Experts of a small language model.
Size: width 320, 81.4M parameters.
Training: a variant of SOAP for the experts, 425M tokens, 6490 steps.
Below are experts of layer 7 (counted from 0) of a mixture-of-experts language model. Rows are named router (the router's row for the expert), gate (a neuron's input weights, with its number), up (a neuron's input weights, with its number), down (a neuron's output weights, with its number) and show model dimensions 0-79. Each number is 500 + 25 x the weight over its row's rms, rounded and kept within 0 to 999. Numbers have three digits each.
After each expert's rows: a language model's description of what the expert responds to; "comes before" lists some tokens at least twice as common just after its tokens as in all text. This comes from a sample of Wikipedia text that the model never trained on. Tokens count by the router's weight.

# expert 27
router:541528469482473519530509501535506534502485502484494496486520491508526506500516477544545478468531507490525474514488510552524481551499486461512535548508495520470515519532436501521499518477500510481534479530481483533501476496548511484505538500
gate1:524468513459521513482478492532545492490439477477507483474484516530505500523487466526483493478497518543502522510464513530547450474528520507545469499483513507473516482528478459548487486530505513489498478495534533501511481486455522500485508500
up1:520468516500503474487503493507496461508480509470507512493536501481553479514508520501510504434484486472489526483480527463519518497463489511500500472495548527473527512543522505441495505507459484512535504457532505441453453514530497475524446502
down1:532541487519540538502481508528483496528541504531492495492517512511505523487529458485514502488490552491492475499489511516493512499522474523483507469508521524521501504444505459511460527448502496503519525484468507483531510522489502528505499452
gate2:469515515513515508492525521481488496549504465499487488483493522494509548463519510514490452497473489497495519519520517465523496507485506476547511475471537459543494503500510501508474470522505559481509484490524504492488516539497536527504486495
up2:533468511509487516491516552478468498487500532503509497503463515537477436539500483492482538518528475508471510511508504521471510509540490483505488503503447528476499527544485486501555483475494467516509504477485450457540484491499477503466504513
down2:507475522518450496530515491497488505448496481499511456509526504522438506544520494492460499486550518503504507520446476495507513527500478475499485469512521468491526523512505535482491501522485519459517498566454490521496486508476493502507489485
gate3:488529447512484498564465483491540493510502498535454490526481477547519496512535478505486438451515450466493501495464506477534523484461492492488473458467538455501472518543510513531480523506505486505477544487526492509550475499499516443519511496
up3:477508502546471499517425493471506527485530497487515506535518481515544524559486518494530475480459487518466530492482488461489473506503477482488525479493544484495503542482492499514524487510481520509511510516457515502503483510479506499531446531
down3:501476520487534491532522525525458482535491496508520511517477475522468510530490531490488487489531447493500471522556519479501478522553499574521490484528534485488458504486505540454473475513459471510494470472467516545485527489497495516550498517
gate4:496490511529519477492509551522448547494541519485512495504524530473526501549501566499482494477461496452482487496486518498452494484475510499500494487489528511501540510540524516517508476518465506470475496504513492527523449507516524551449497460
up4:481486537529543498538511579515479524492500495462487515482566460480480493524485536516478508480498491508506508514520527504472546519485471498507526498490516487492520518512498518514495471530510521479451490524508519545480499501519533516518495470
down4:464537526483514517505507458521504501507475480500556487460432556501520481468502499498501519521496490491529498502458504518504474513487517542557490490524499506494499523452505494504512528505533514464504481478501476508499481517457511496512530530
gate5:489497519512499480493530451530501480503525490514475508468495493541520514465468465486508495505538469539471484525509508514511505534447480483527512499527469467516499545537482483488511500467483486485502508532475504455501480490504458503483547492
up5:472493461496486513503485465484499482474474491528544496504526546501499480519480535516487493509495498429491502432473480482520476501499538491489483501510524485471503505529520515494530493530526507509532488461495496512503460523502496460495491502
down5:522473544473489486491488537485488551498514547530529496499474512494505504513515518528483488491531523499510498473491536497468440505484512516507526478459451511451518474499500518485491517502464555464464487521510531468479505500520497535509483512
gate6:439504495458500505532475488499505490467512487486488549525444477513516566507508486530461464488540465539498506534543521493515511472507506490514513535530535565496459470504462489498505518494481506478528513512496553488499479514561510462494489544
up6:531530442494446475535481497452502501512481485518500463493500557512514506483507505496472518477477507567506486498535501521508540503516520508510518472493482541522492512479458526515513483484447479485487487525456461488467451511502507504500505533
down6:523497508493469517517498471514478489529431508500496502527458494440502489545501522520497503469507480541537470486465502506527485498530475478508483525486472519496539478537490498512504516500518481516495492529453520495475457448486480484484514547
It responds to: Small integers in pipe- or semicolon-separated tables such as football appearance and goal totals, race results and tennis scores like 6–3.
comes before: " |", ";", "–", "  ", ")", "%"

# expert 30
router:485465505470512496510503491535504505460493448470490483500542501512547517500500502541541481512491497465485495486493489510507486536490492440478506564508536559476474521475474532516510491461500497506496460513497528555496493472548522461473495481
gate0:487528523457488548471505496461488502522537500520502545478497509478514509493510453513511451517497491477470494509454481501499484520511517490471459521529477513509487494463514481448517508480483485561506533476560486474560502487523521454472469477
up0:499497476492478545506439532508468520507526468507501501513513485484515462495513466482504507521519496519517490488452515533469514494518456483503465482533487500471536527537482503490472460536493505475480536530443493477505466548506497463510510486
down0:500553458521514510517504486496522513502510455495493522483514507508524499500503481537489527454496493490508441531506507511486498510542487459511498496490514490475500472515511499511490490516461462521503549509501513529490488453496484522517499507
gate1:508568483472447489538519498487510501507500479488505518474494478506489478491500503501477510480506473523529536526441510482463511493511548506518500501472479490477528485472514538489464501535498489535516515474541543497521484473520500517501525519
up1:497497532455536511515519490445539519513514533514503528416515505432499537461506482503482478477540483513507477501549503507501487477529529497522482504453487530511496423483472488506497482522530479527505525486515477456472482494462543494487484507
down1:469499463516503491535448476468484490501499484467502513501504481481550511522476485466507462500513474520507515523494497494512558465477494468462489432481501507559500514502482507503473491485504489510503513509503495469502487495463502427503489472
gate2:474530473489482515529507531517501497518517523480493517482513464524534510460467465510504457461513509484483489471547513515513509499473520515508472491493512512518514503472545494517466520498513494464516502493505480464517462473520487508486553515
up2:480508491532495488480467531493519528499537477491560472485472463548484491469495506503504512487496491487533553486472515452490507499455514524516531473490476507547494534520514476480517505502529502514505518528460514488537459500525492545494480465
down2:470473488488523507458529492482530480489498513515517515525513505464472519535507521526528512462521497500478456483481499496504516462511518515531508516482521527457456517476516501504527528475532519487488486526492478509534469547511502501521511493
gate3:490474505496495508524492456570504488535490478462528499521472490551501524496493527514468540466506530497510505468516476512534493521450514515494499488513537510517504510506464509542508455509506525512496465537453478510477488525517545520489473498
up3:499507459497473487488542519534519505505504491459517517500468503506520501511517477497522435503549530494541546493516480479518492470470457522514529512529502522525530485549470497489454475508485501481511506550499525512465452485508476489537506485
down3:507497494515519486562459496531490494520483510480511519515469527494526516485555500513509479489530511485500500472488485477508525554503514438512475451472520530528469476466499509507499495498491539491513508488507513535526520515502537520541467518
gate4:518482488474465487448526552507519479510495511484522512474526469516507518499507519507578450482518517513441512513485536435465431505484481528492514504502455486494540466497512490507462526478495521500439520522505507518511486479484486520493451473
up4:489552512485490469508510532501534514479475536493524489529478573462513477522503512470473503499505551497519462497504493491521478518541502525504475501476534476499537476463499517517512522505526504480515507533496497479469481537419526546465506514
down4:532512514511490490499511500522551505523486520495507569422487469496569548439502537495519469530491481519496483540530512490484479472544462495496486499420508508498487459521507497521493517497505496494452495502570468485501535509472476453514503521
gate5:519490521483510441520509492523432508459481489453543497498509512546539494495475493506513490497495498509520540497532477495537502526488513469534468528500502523480525459537489542480469439542464479514519468533537544536509503531526498471473463516
up5:486516487467504538472478503434562562541532461520494537484499476461476497487529526496482494503473495487514431540493554513495472509512489509470522495513476470501501504501476455514494576458532487510450508457490445445516476461507466510528551490
down5:477459577472521524505495522471520491488476475478497520482553474514508517494516511511495479493463494449467478501488535489465510472491500481528464513492528475478483465477521492514474500484509463491507539455507487488529532516527460487529533487
It responds to: Final word pieces or words of organization, conference and policy names, such as Technologies, Linguistics, Records, Productions, Studies.
comes before: ",", ".", " (", "\n", " and", " in"

# expert 7
router:511490477485508508541488478486540516505484488490517523466515488490551560501529459537534489476534515516471483490501492546493472540504482436509507571554478518474478475512458492524470514507479505516530462555487502517468492504546499494494482539
gate0:526457472477560493462503496520508499524492479497492505464478496479549526522532445512503524500486485482530490530520528516514483464526475523490488526473436464499502492512508448508452528494530462511482473528477481524515513502524501491465502488
up0:551459476474507539508493475468565509447457479484544504479493393472486501521526446485486475515468507429528497480472507512492513513460532488463502469503484488523480540502481496515502464489498490524483489520500471532527487528537519478495513502
down0:522514518468518525530484481504553515502475491469453453504491481505515452479490516540538501474460472507506519504474473499528532528508531488526509525481479511485444521524472538535529522526500508508513519518536496433495527466487511548471510537
gate1:496493502441478495514536489468490499428476518491492523528490457496491520501510466493467508488503510492491500471504495528530521531487517523515502537534514513527491496477464501506552521510449458521516536505508525456519482532551503500469495531
up1:506472480448495474490529492476507495484481529492476505544493472471501526461457509482496513499506499507490493510523514519517511523507517508498492547512501517517505502542457498489552501494497451542442498508484497468519482517515491510470516517
down1:487486475529490474503485484524514473502496513534462481522472488487492488433506534475504510498465549487523516479528526500490504493446484512499508467485502499491486545517478513487545498482460516502480529477551489507544489508456454512497489483
gate2:473482514517513521501565489558536487513532477511483527490507426479492525479467483508503513472566510489467490502515534525536430504498472491476493555506531500498494501489465495485503488519480495533456500516519468514499493544521477501511480508
up2:548480498483479511522443509461464518464463526482535450508471544528497486522539515503479487517430507515511514501476487478486546518501540507493535461483498518493509521499523503528511507490478489490550471459503524501503498464479514515482520495
down2:513510492484471524504471495474514529508489460479500513524497485515496501506514512511527547515477504503489470497550469456498489522493525461474482507471552494483500531519466519473496496519463425529519490424503481472504498490503531450482492497
gate3:501491516444476505503479512491547489500516466501548464507508509462513479489495439517482513483522483546500508469499541554502500524514530514501514536502474482482505504545516502495492469520500522518506507530477511495484487533507481479487544505
up3:500479502479494503527428484481525484494493507545503489462493513442504510504466439479469533510530485555488477486525520571503487518528489504503496503467464476495538486510488473461497516513521534528475521515495551487493548519499468484482506470
down3:499455511505499535508542508476478480482531503526532495500497530523502458536508526549506437491505508528426490493516516502512475475453499516516502503489486470514505482541496476479479502487468506507472507512484440512465516477449513492509488512
gate4:522505519516527542479489516506512513490496505480527495504516483481544508499524513481531490504528517481512538509512481518496520476517505504494468555479460491534515487524449480502507517516524497518581503506531445492497504523534469504482509509
up4:506536477488470492525524493515536503474520478473474520493522488531496468505483523515489498492512499516500509476490480471498467511501524506527515498510552505474474492469510532526503474497468485487488485540471505479480487509454501464526469500
down4:503521505511537535519464477488502510504545480519440472450493545488493491505490490514517505480501508493525491515493519487514489490497464450501539512505505565488545478516515536475487466492469542510474490515534513487476528469500461493494484480
gate5:502453470558461497506480517516495471429516536474500480505501549544512476472496491511495520478517501490480473471496482502489518540513512522492525474554483495543509537480547491522494470523470504517530526503501476503509462480523497547501478491
up5:498550497498492501520477523536509515509495510492534502544505514494527460499475489520503492527507503441536519485494460516563459480459485497523489542498492474490482481482486539501492499516506514507462531514485534562480522525504503486517498526
down5:505497551485482524509547521532518537513531485490471510502527494510467519501502538524531481482497517492461518512462532502483511458481505500528520560534504504482512515472504523513532494486507527488520451530520482451468523499469499495468491494
It responds to: Digits after colons in times and durations (5:00, 1:15, UTC+01:00), minute and degree marks, race times in results tables.
comes before: "″", " |", "\n", "°", " pm", ":"

# expert 11
router:497493501467482506530477487533510521470512485468478508478524501500538528485489474548518444490510490498516533496483520512520455519487527475506517564525505514480504484503484516512500468490454528527517502523494564516471506491515513495467522498
gate1:491520477484492565485512517521523456485512481557520496500512500501515516503427485479498469494532527499515558496506512511500484505507485482518500502558516527477448461456512476507535486538496536517517526531486523509505509469526534492488469514
up1:505488503557509464530514509452480546525443526446503496491490497492465503510542469514503515485515470505473458505479507495527508482485531499497507463459507500519520560515486524511499461511502515471467472513503471506489497543492489502553507474
down1:546505504481511543489487470477500495508505476476532482516526501509519526484508522522504527500499526527528559487505482510509495525452493454501485528488496488480499504503467482534501430538542467491463479494561483496533478525517505489477515538
gate2:478494525484515507488505488504543514503517482506476505507495492501536495522452538499536478531497526500487499544480494498510475489498469497504480516487484523469539506508500483486498467484446471537502520490495515510467504448514485483495497471
up2:481493501474493503494495464530526472513505491517487519484510468522488511573476494493498493538509553475511526489485545518484491524456509488512464496484496548459489544513493502501514553443450455562531547485477507490461491457496511496488533514
down2:511475522521506490489506515470497492500500463494505535529494499547529517493517455468541529518487552467440504494536478477556474489480515501529488518456504546489522463445467465557482519510522485526465504474509509466479515493439433486526496529
gate3:490497483493498460557440469502504522497487486473484486455541511488532553491519504479519473437484554507492511510461513506515497500464460470484509496491465529521522504516496478526489545462519481513490519526496515490539511521473508488524496461
up3:541497501525495511486550503522497473477486533514495516507456499566506490507482461534508541530508487509493529479523517502504495475500528499543527482517492457524483516488465497486503492528443512528505497494483468525498520520503477544468511554
down3:486492491475528491470495478533514467493477477489499466506466518559489483481522528494495506514542546474542496498496490525542481556576509475511528468466545504511438525464518509522511492518478516519502455471494525503526492508451482531515480475
gate4:467501507456508516472524505488507531517523514511551492481566508493473503502522514516489509487482513532488518452495515498499521491473504502508489525477542539524477476507535543546500501521498538501488485479510515475532478507454504504418509510
up4:492494521470524509496504495474474549529545522499507509485519501498498522516514532501518484491456535497469459510500511495471499494493486488502534520455459536548521485484496477534498485482532481500455462454541534481489520525464492483441474455
down4:454494568509465556473478474543462510541447503486521524495500501495494471516474474485499466515490525498461518503509494486479530471471494507530460513485503498526483494476522510475492489535448444513496506494509517478526497454490505504481527483
gate5:473500492451529497482499503512480484508502468515522492521484491495532509518458442513478550537512489518495497506536523491547520489526467487510502498514482496492528477480507538515496482443479513503501520504510513528479525504504491537499526533
up5:476481534482522483488478479435512542478465484507514509507469530497481512481483513518475541559502495528494467524522535496539511476499496474529501500512525498493452496516495521515490469496512497498498516494511516559459522519468523520512547560
down5:532553505484465499546500482471464495488488499463546560536492487527481495495516511502479499471472510486515500498471491494510516508495515482473481539521526507498531511473494507489531525479498485461548504493506501498535498533473537528461562533
gate6:523486492479475509492486528502486477488476444501515502543503504495508476505509511515525514560501490491517556465515505489516487504590506520509516506524490507488481528488489513492494455503472514503543530534464530496455537489504504505518494552
up6:472515490484516490498527455498519486502542527509487496474510474496485533474502498503475502447482534510472457521510492503460524504428494462484492485496512480494477462480534492525521525496538500491464471468495486498545444503507497519510511478
down6:512506496465535490464510503505505524535472509447502492506520507507485490544494519452480527489479485501448542536583520556497492508533464506474495518538505502549509499473538513510501505549530496504476532521473506480491535477505489488525498499
It responds to: Function words, table pipes and election vocabulary in political and electoral passages, such as re-election, represented, Two-party-preferred result.
comes before: "=", " the", "|", "  ", " office", " Republican"

# expert 5
router:485497468478497488542513507510498522495500427481534488516546516505529516481534450551524478506504525483487498495485496516504474532486479431485538548509521542462469521495459499517492543490490506497491476513488524530512493485526536495467525505
gate0:492453460520483479502461480514514525509488486475493504484506501498510488483505527519565480491518490489517504505477496521488479521517489430484536505499541492455490555520461517520495506482463490474520489515457505502526532424503496434474497503
up0:482493493565477490467496444479488490521478492529491501544476522454500470533496520477498514523485467477540497528508522534462518501504486477478506460484513485497551512471524495446483506491476468511472545481448506471510543455508529469531482491
down0:512526485445535478494482458502481511491473488464493491531501495517490502560517512548509476496458520545489517470471515534516477482512528516514516511466529528542473504489505523518486490508501520491466491505512520495477513533484537529446556521
gate1:504535472483478507529495477503497487500484472497523489498514492540537503480482502512460516523471508507515494478473521481517481490463550491495485528540519468487465524490528492549502471463521493476487437486510527526521448463532504564476500535
up1:497474521503496468468486525490509522496508453498490527525473507577483466489492470484501535498474474514486524526475536521475494509482538493465521453529512484492479506538512527473491505503493491493544491492516462547496487526507510493506504505
down1:490526526458507466482513501492473514478502488486497523524494474502533526499458467507518493499505457466489498500522521533458498493508501496529533530516518498500503497540526481482471500543513448514521509525495480464522497466489490512553500509
gate2:499525471495472472489557528526488558536550434479499487536489514532497516535438488534514459464482523507525505520499511495452539536503502482525479544515507541532494492519472496555551515499478488515505518502510474488519507509482514473500532467
up2:461455517480490505520469472472548487441471529507513533473567513465506470481549496520523503515523472487472503484513474561508469485503507464485541522540488490443525498504533515495482444500505496533507453503514523504457478483550497504494475520
down2:500525517491514509475486507555519499521483533543534465473513461470526506529515509511479541466498523519487532469484546455549524480523523454568479468550502449488469488497515533507511503531497468512469492501520438490539442513557428506495504490
gate3:511498457474487505498454518445495461484506445502491508498477449528499547482495512496512495542525537497474449495546522535474544506506504473484551506483463505522500532463518484519509472471462541471515502509501485477467492527497502431488484491
up3:528490484513484437523497466501496425476530528514484508594485462496441520509490492468476520524502486493519465499552517482506547505506517506474485492502480482501459467505517517509458553458498567471480491493448486520497517516497477500515532488
down3:579536473501507519511460504501507496492487521523491554514507526499509509441523500540497535494508502507539477497535499470566515498497506512501485551481468493497471512554460516492455496489514513500486504499498456484522495478544503512525556490
gate4:538499482519487487540498481482468499522505435507505504463507463498523508504524458502516494500465513504499492533546510552457497541481532505502474472516472494470500501498492511480496482461496537477539526500507500555477480520524507504480471519
up4:510503524496491489479541459458462469495531465535525531472520472527504488511528467498480553514465508515470479488523510508531524513524533510518467487486517473502530560526499541486538454513510512507487506477480484517467531505492516505498498483
down4:519521501506459551520498509495463557535489513489545515504514483533505479512474495514464493486481490508521465489491518506515544498453521483491468450510512464538498526473519454503447504496498499513519514508486465504435506498490533485539479491
gate5:491497489495504503499477467466491526455498519465508477476466508521513472502487479506510517509507463471540523510469498485486512513500520495505518501457526472517503494546449509478450495456510445456473491471514466524509514475503531526495521516
up5:544489512514474487503519515480492503498495519494480473506491509517512505500543543507542487491456474474524517498492513477473502464512533503498505524532472509482521479477513495485498458541497531539524449461498523517476496511482526544561507484
down5:515512503508495507458507507487474518446540498519483488507517466517487504496502479508505512501478500471462517552510479463516524514505528438491505549523491523484494500462482464535505537477540478485455472508491511481509502497524487521483488448
It responds to: Single letters and short pieces inside proper names and rare words, like Ma-o Zedong, Tal-i, Brigadi-er, Wag-ner.
comes before: ",", ".", "\"", "s", " and", "'"

# expert 23
router:489496482497487516529502504541503490505488475455529515496496507504502491508514496547543495478519513511501521499463485498516452544493524488499522555532499527465519496480478518521495487521446531479521455526525527522486529472519519476475476530
gate1:461544513521476529517530518503500465522529499494511465484460502503506468503511529504532511491541452534529487507484494462521540528518473508506489500502462502439533499494493509520520472512505560485555457512479497478464517492552490488535486516
up1:562473465491500460490471523501514544483506517531465509502519530529484522495473465473490497494460520467499479497494534529514455483497480505500511484517525465567475521518502488477458485485516435509470528491496533512527515489484541481480521476
down1:536462529493520447481530466508496478535487485529503529516537519510490513452522544472512513525518455471432514502502475514510478500495511493542508467519488478460502512445516566477528542506486470520525497475493461489559476497510499515528507491
gate2:462538486470507523484478518474530471477480473517477511471491513482543460520444530491477509519520498460514498549489506523492437505476493512514488545552545509487534509483523498486470498526538496514558487532504529507417480503475488468474475507
up2:488507543484508525495504504516530477458480500495497527519499520452519491535478510491445508542507485485501544500489514501491461519539481514502481532484533487495523447428507521460475506502490476518481476531467520479475519480520490490449460484
down2:476518537467431524435529498501528505475524512492524530536545532507490505489503501477497528502525459460454478510499540477500469513445506500506517547518512504478479532477473514484519564501509440512523521467504499477494542495476496485496460521
gate3:506466485511502507483516519489511505536524508478515490484513490517462511520532488500491510535530518516483508520489482508563489501492544516474512513475506542528462525504483511532529493486429506498504521530504465495492497530529538521493498527
up3:527473500527495547474521519471457507540530507452508495502491513511475508512522499494467540538525519510440482534499498497550472467517551504466509515473483522528479508498479475516512522502470476464486516478456506494530542525536534523496494492
down3:565534489552488504514486525536472510537564507501513476512503477508491540476499487494532508514497526507508530535485521510511492489495469491522492520494559533470485499468498500499485518512496496481497511499513512522440502505498502462536499496
gate4:473432549557502517526493503499540491509515492534474502524488527509495509536462461470516512479484459513460452555478525482522481475435494508526487496497550525535473498501479481497498512471488500511486505529527465510521486531506507545495511497
up4:491555458516518489499509508476443505483533539482497502479505494505471493441525513516521496475546500512492471491527509520505511484564498517480496488518422485507505508511485502468464490501475520487523518502516496491512527527495492499512472486
down4:511491415489465521491531549503482475485490526447560464514495521488532486497522497552484506498501493467480517500517530485510501523460472469483491538497478495438481459494504514518489495449492488423495533495527486494438527467516513481513446512
gate5:494543506513503468491486487476473489485530491513513515494523475506526491489533511498470498495514494535481473535532522494476473509520491463545486499505492513505473542479480475505478574484508449476559479492457493493449541484496502506448489503
up5:526449525444498495513515498568540522505502470479533469491494491519467519470524472499524463501498503441504518500497511481519495485508496518464485494457516547464512489542512480499516457485469475482437543513492491505500486486506541491510503506
down5:487437480463491553510495502475524526474468513489494498455459528490512525508470507532482510511502528521496546466491519499465484505465510499472482517491445551458521490486522477512516491510506544502449475487505542533476455493482513483520499569
gate6:490505532540498503498512511471473476527496503512542504531495515483515499524472489496488512512482495506503507527532506474485498540501493471455477497515470497516486491483468518507499498511503491493495490493451478512494548483533519495504507531
up6:497488483500470514490482520545481512468513544501478442487508455516478500474513509492502470518504496510498470449465481524500532515553466512514533474466512526512493514524495451480492479480516477457510493535503497506502478491490503478495498465
down6:483497497450454514497511493534540495517501465486516499532485460481489536508505515593461535515451514529527487495508467483542482473496479498479523601512517495490481470503463487509466490500505515490472432482494486504507517498507493506499512546
It responds to: Line breaks after a title heading, just before a short description like German conductor; also section-heading equals signs and is/was.
comes before: "=", "-", "The", "In", "born", " a"

# expert 16
router:492502483476506481549507491537501539504473463468499504509529530480533554487503461538521464513521515501499528493485491506484459531483464456525504553521527551469495490475482513522517504513464512472494467521519509495502505480533516477456514514
gate1:493509472501501490517534528499500543514522504490511509513508516539470514519512482518505489519507507512456516515480487525514474542470491477510523498506491508506503500484496549504468421510507462495501446499540497490453511508494487477463494531
up1:493523553476528511481494479507494471440530485484486549473555488472502450465470515475484491489492474460504485492518495503504483497523489515463458499529453480504526484471509461486488476505523446516472538492487508507524473509514458491510501481
down1:538504492487471508454523460450526549507480479512488505516503570520489453493454476505509517520536486534490487496525525542493528501465525519519472521502526466531514516510443504479535511479501493462526559495481468502502455490461432479505542478
gate2:558496490514486480503529517547531491533554446496503489513504463506533482488520530527529469494517506485501503506512474501469419515514535482501512518501485537470495513505493518521554516474505490494505482513492499498477476475515520518530483487
up2:426488475492482525500501502489466489483488553462502501471520524521462474501470472516494545470520502504503545498498505517516493459484482488485496500521553516483486461489478495514446478503469482526488486504516523500510478524485510454489491503
down2:500529460510502508526454540486536545502497491448526502481493500516512545488511470511501487493506512513522492467446465545557512517470546491536492504549445537522556513453487486527534471537480487513483465501478502507545490505509494549503492517
gate3:473488481438501514515485503482506537529474458501459511496497524475532501500534505500479495503505512529465487481536477547516496506495485488511484520494483512491544544495454511508503502525508525484489425514469520541507530461495519482555541460
up3:506497478523513533510498515476501455483474500484514442543499467505503474495500527512529466451501541499520505465459496525514511469514511477518528462531514478505525548473497485501481531460528548499463489519493471497491469516522491506486519536
down3:525491457494475487469514525462537453468494492521528527499546528541498482524505497477511489515478532479496492478445528477516438564535536503509516483506478473499518518503484515491557476513462566492485476461488486511507509480536552485537457497
gate4:480468497513501523483498526501568554466486512502512532521491482497473469526509499521526499529494552518469490544513532526498495533523474476465478491522499527460495469537519489477524437535472493527519444477522480484489533467500489469466457535
up4:451538491512477530492492518509483507526474554470491471523519535489515537507496504515483488492466564472489471498489510465511495496477509476520505507485474497508455497482506468501457529470591487540496533496494513455493493496489532547519485506
down4:492513510520527506474471543503441483477510454500530466490521537482510520522485523467536528549443506501491455499506460534505498535544518515483495515522481483501488506515493523528447507483467538479509538535496493501566492475522513535442539486
gate5:503513500508532519509470476480475478531503494478483502477489519480486515522462436504537509481542480525537519537527514504457466519462495520458480502490501480448519536532471462486508548493474501521499535491481506474490478502509459468513483486
up5:506482516500488510467521453495521528467507514457551523437516547508520502477437494514522521525510469522503508554534476543490488514496535507522494528459546477474517481523488484478520529491477478509501489493481493515518489478529505481500465433
down5:482457457487508496494506481501506463519503515484526548513454452502469522520515481509483505474501506489466533474562492559479485496465487527521512498524529540520485518500543502517519513514531474555520526550468513512524477517552545520495493464
gate6:496500460461426501467510490514480532555468497508471484544530537498522487520501507506493516495478469520503476523484477531485526498487484498483522503517534498508553483488501475536519485464492500452518473498491480525439530475479512459502521544
up6:504534518479513468491486500539478492471512538492498459474487466524512518494550469503482459527504489477482503472510510485490477513502519531488502501492538489554502527479525479494492491498501508465523511537462537503514496511481499515477495492
down6:507540510466515521492512493509510515530472515468482512488535551532486548522570490532546515498521475478503506494483453504456501498487457532523470520463485482522515507549459529439499485516508504484532525508520519529473468497491529451518537516
It responds to: Numbers and pipe separators inside statistics tables of sports or census data, such as 68, 75, 59, and cell dividers.
comes before: " |", ".", "|", " 0", "%", ";"

# expert 1
router:484483473480491495530511522533509519488474480476518491499539519503531531489521466548517454501520528482502508507493526506507480545496480445499543555503528543460480508490466490527481520502486539507500454525511499548504517464542528521489510507
gate0:488522424464468448540490463484507539527501479486508523471521485511495483454501476536503522499502493504525538497474470536556524483478526525526530511525480526482485497500484512502519493492513508524558490525506509464488515505500508450445584584
up0:487538480474469487470464513500510535464517528510498527502504498489496503448469521497510502507473475465516475521467505520579514528558500510501509509474507486462486451492476500514464478488513502509497486516502563505509509457528489477499520501
down0:507461555494546501527485507515482490513466452503479509519563508476491478486505500533541507480490505497525493483473502522526543510560476522541515509525463489492483466488492520508468520500546490483503532471513528488493517516506517513526508485
gate1:497501490509513504522532504506549520516523499476460525540499509531494466487508497540577522448482530509493479502501519504501507507478477497475499498518544487479509507484481477494507488527512475554530482532518500516486512513451485504506501536
up1:512532507532469541471513508474496532521528529503487541459503519526459496475495518501496507446511498488479504523478491470456480473499499492489455483490518461484493494470480475486489490486506446485506515497545489467484475536474509517434460519
down1:551547539503492487503534487508477484495460523516503511510484477515535511495525456506477446518549476525452530502502500495456494507548481490513480516480498500535481502543494525509471499504508492502469463510507502491495459535502520507512485485
gate2:542503547548513536503512491473513496485532476453450521518500520517488518453488473516524521483503469536536486504479528523498466533486466485490483494561508500511524492442548489501479501549494499483523527536466476471506476502519476544492513524
up2:471467502496471514478495499493527527515475487491498530503517505492516538509495499514500489529485516510521541508471533502484495501509532480532510505478440530518471477528500495493519495499499532539496462480574519535496533495498525435494508501
down2:467475554502495517513497476474473451520485512504507478511481526515519503516517485510494507529495493532529471489494477511489482508555526467473522464516511460506486481518511498479515513510508505480476499522492544486543527507508492500531557514
gate3:438500460486437452528446477491519552541494476518479481535549521505508503505481476502465483532486480482524478485508529546508493480504532497497512492494526518451515551499512453498543532502546503477491479521492517485510514513493531499488526459
up3:503499530516454504482475492492540482458482466502523533501525511491488539453489505497486546489526534479466498497466497510488525546527483513514501510519474494536502514554511511479479539489501515495521464529498490551550502527571470495505483500
down3:469496543506526499538506481499521473539482491519496492458496496494478459492477498490459507535463501510483484514544528548483462488459509483490508528556482481496471534517447481474467528525500482483478495496494511489556521537443493462510537503
gate4:498539530437512497489544486539490537497488485457473522521501509515520502531511484523516508498488529533488469483495528488499475491519534441487517574495552502475514500497488518494496504495494478507518500490514485497473492514534555503469456511
up4:493515515488535487488491516516454522484516538510488512508471472485548482477518501488472516485491472536460471501501506494502475483534500481480479484467528494516496505491448452467441489526526483476516506496527491475462533521480499510521476478
down4:479489500487515490479502509511459492517479476496498528504514502518472470505537488471513501493502474513487507520522478507472498480472493489462482522507533468506510542466466492482472528486455477495494525484504487513513569467499516473500546503
gate5:505483522526499506511526478475501465500451501481508488491497520544533505495516470501521500512511492531476498487537484492497539525546510462536542514494479548499495520530483499518460495481477580548551484476513463488517507521549526509509496532
up5:493507456488516515477499512472524454499506534503490479496476500483516502485488492501511493504419523469490488524473507524510519492528479526540465502471476531475485506527549495508487510502507510533459493502493447490556498501478554504506552495
down5:467482495506545500563503511483495494536495454543526513478490490524521508508479481518479501490468534470521482499519498539541436462448466513510526506528498492534548502486501496530523526487495467491484475490466488476459529541498507531476492528
It responds to: Special letters inside Turkish, Azerbaijani and Slavic words (ı, ş, ç, Đ), digits in catalogue tables, and demonstratives this, one.
comes before: " |", "-", ")", "=", "0", " JPL"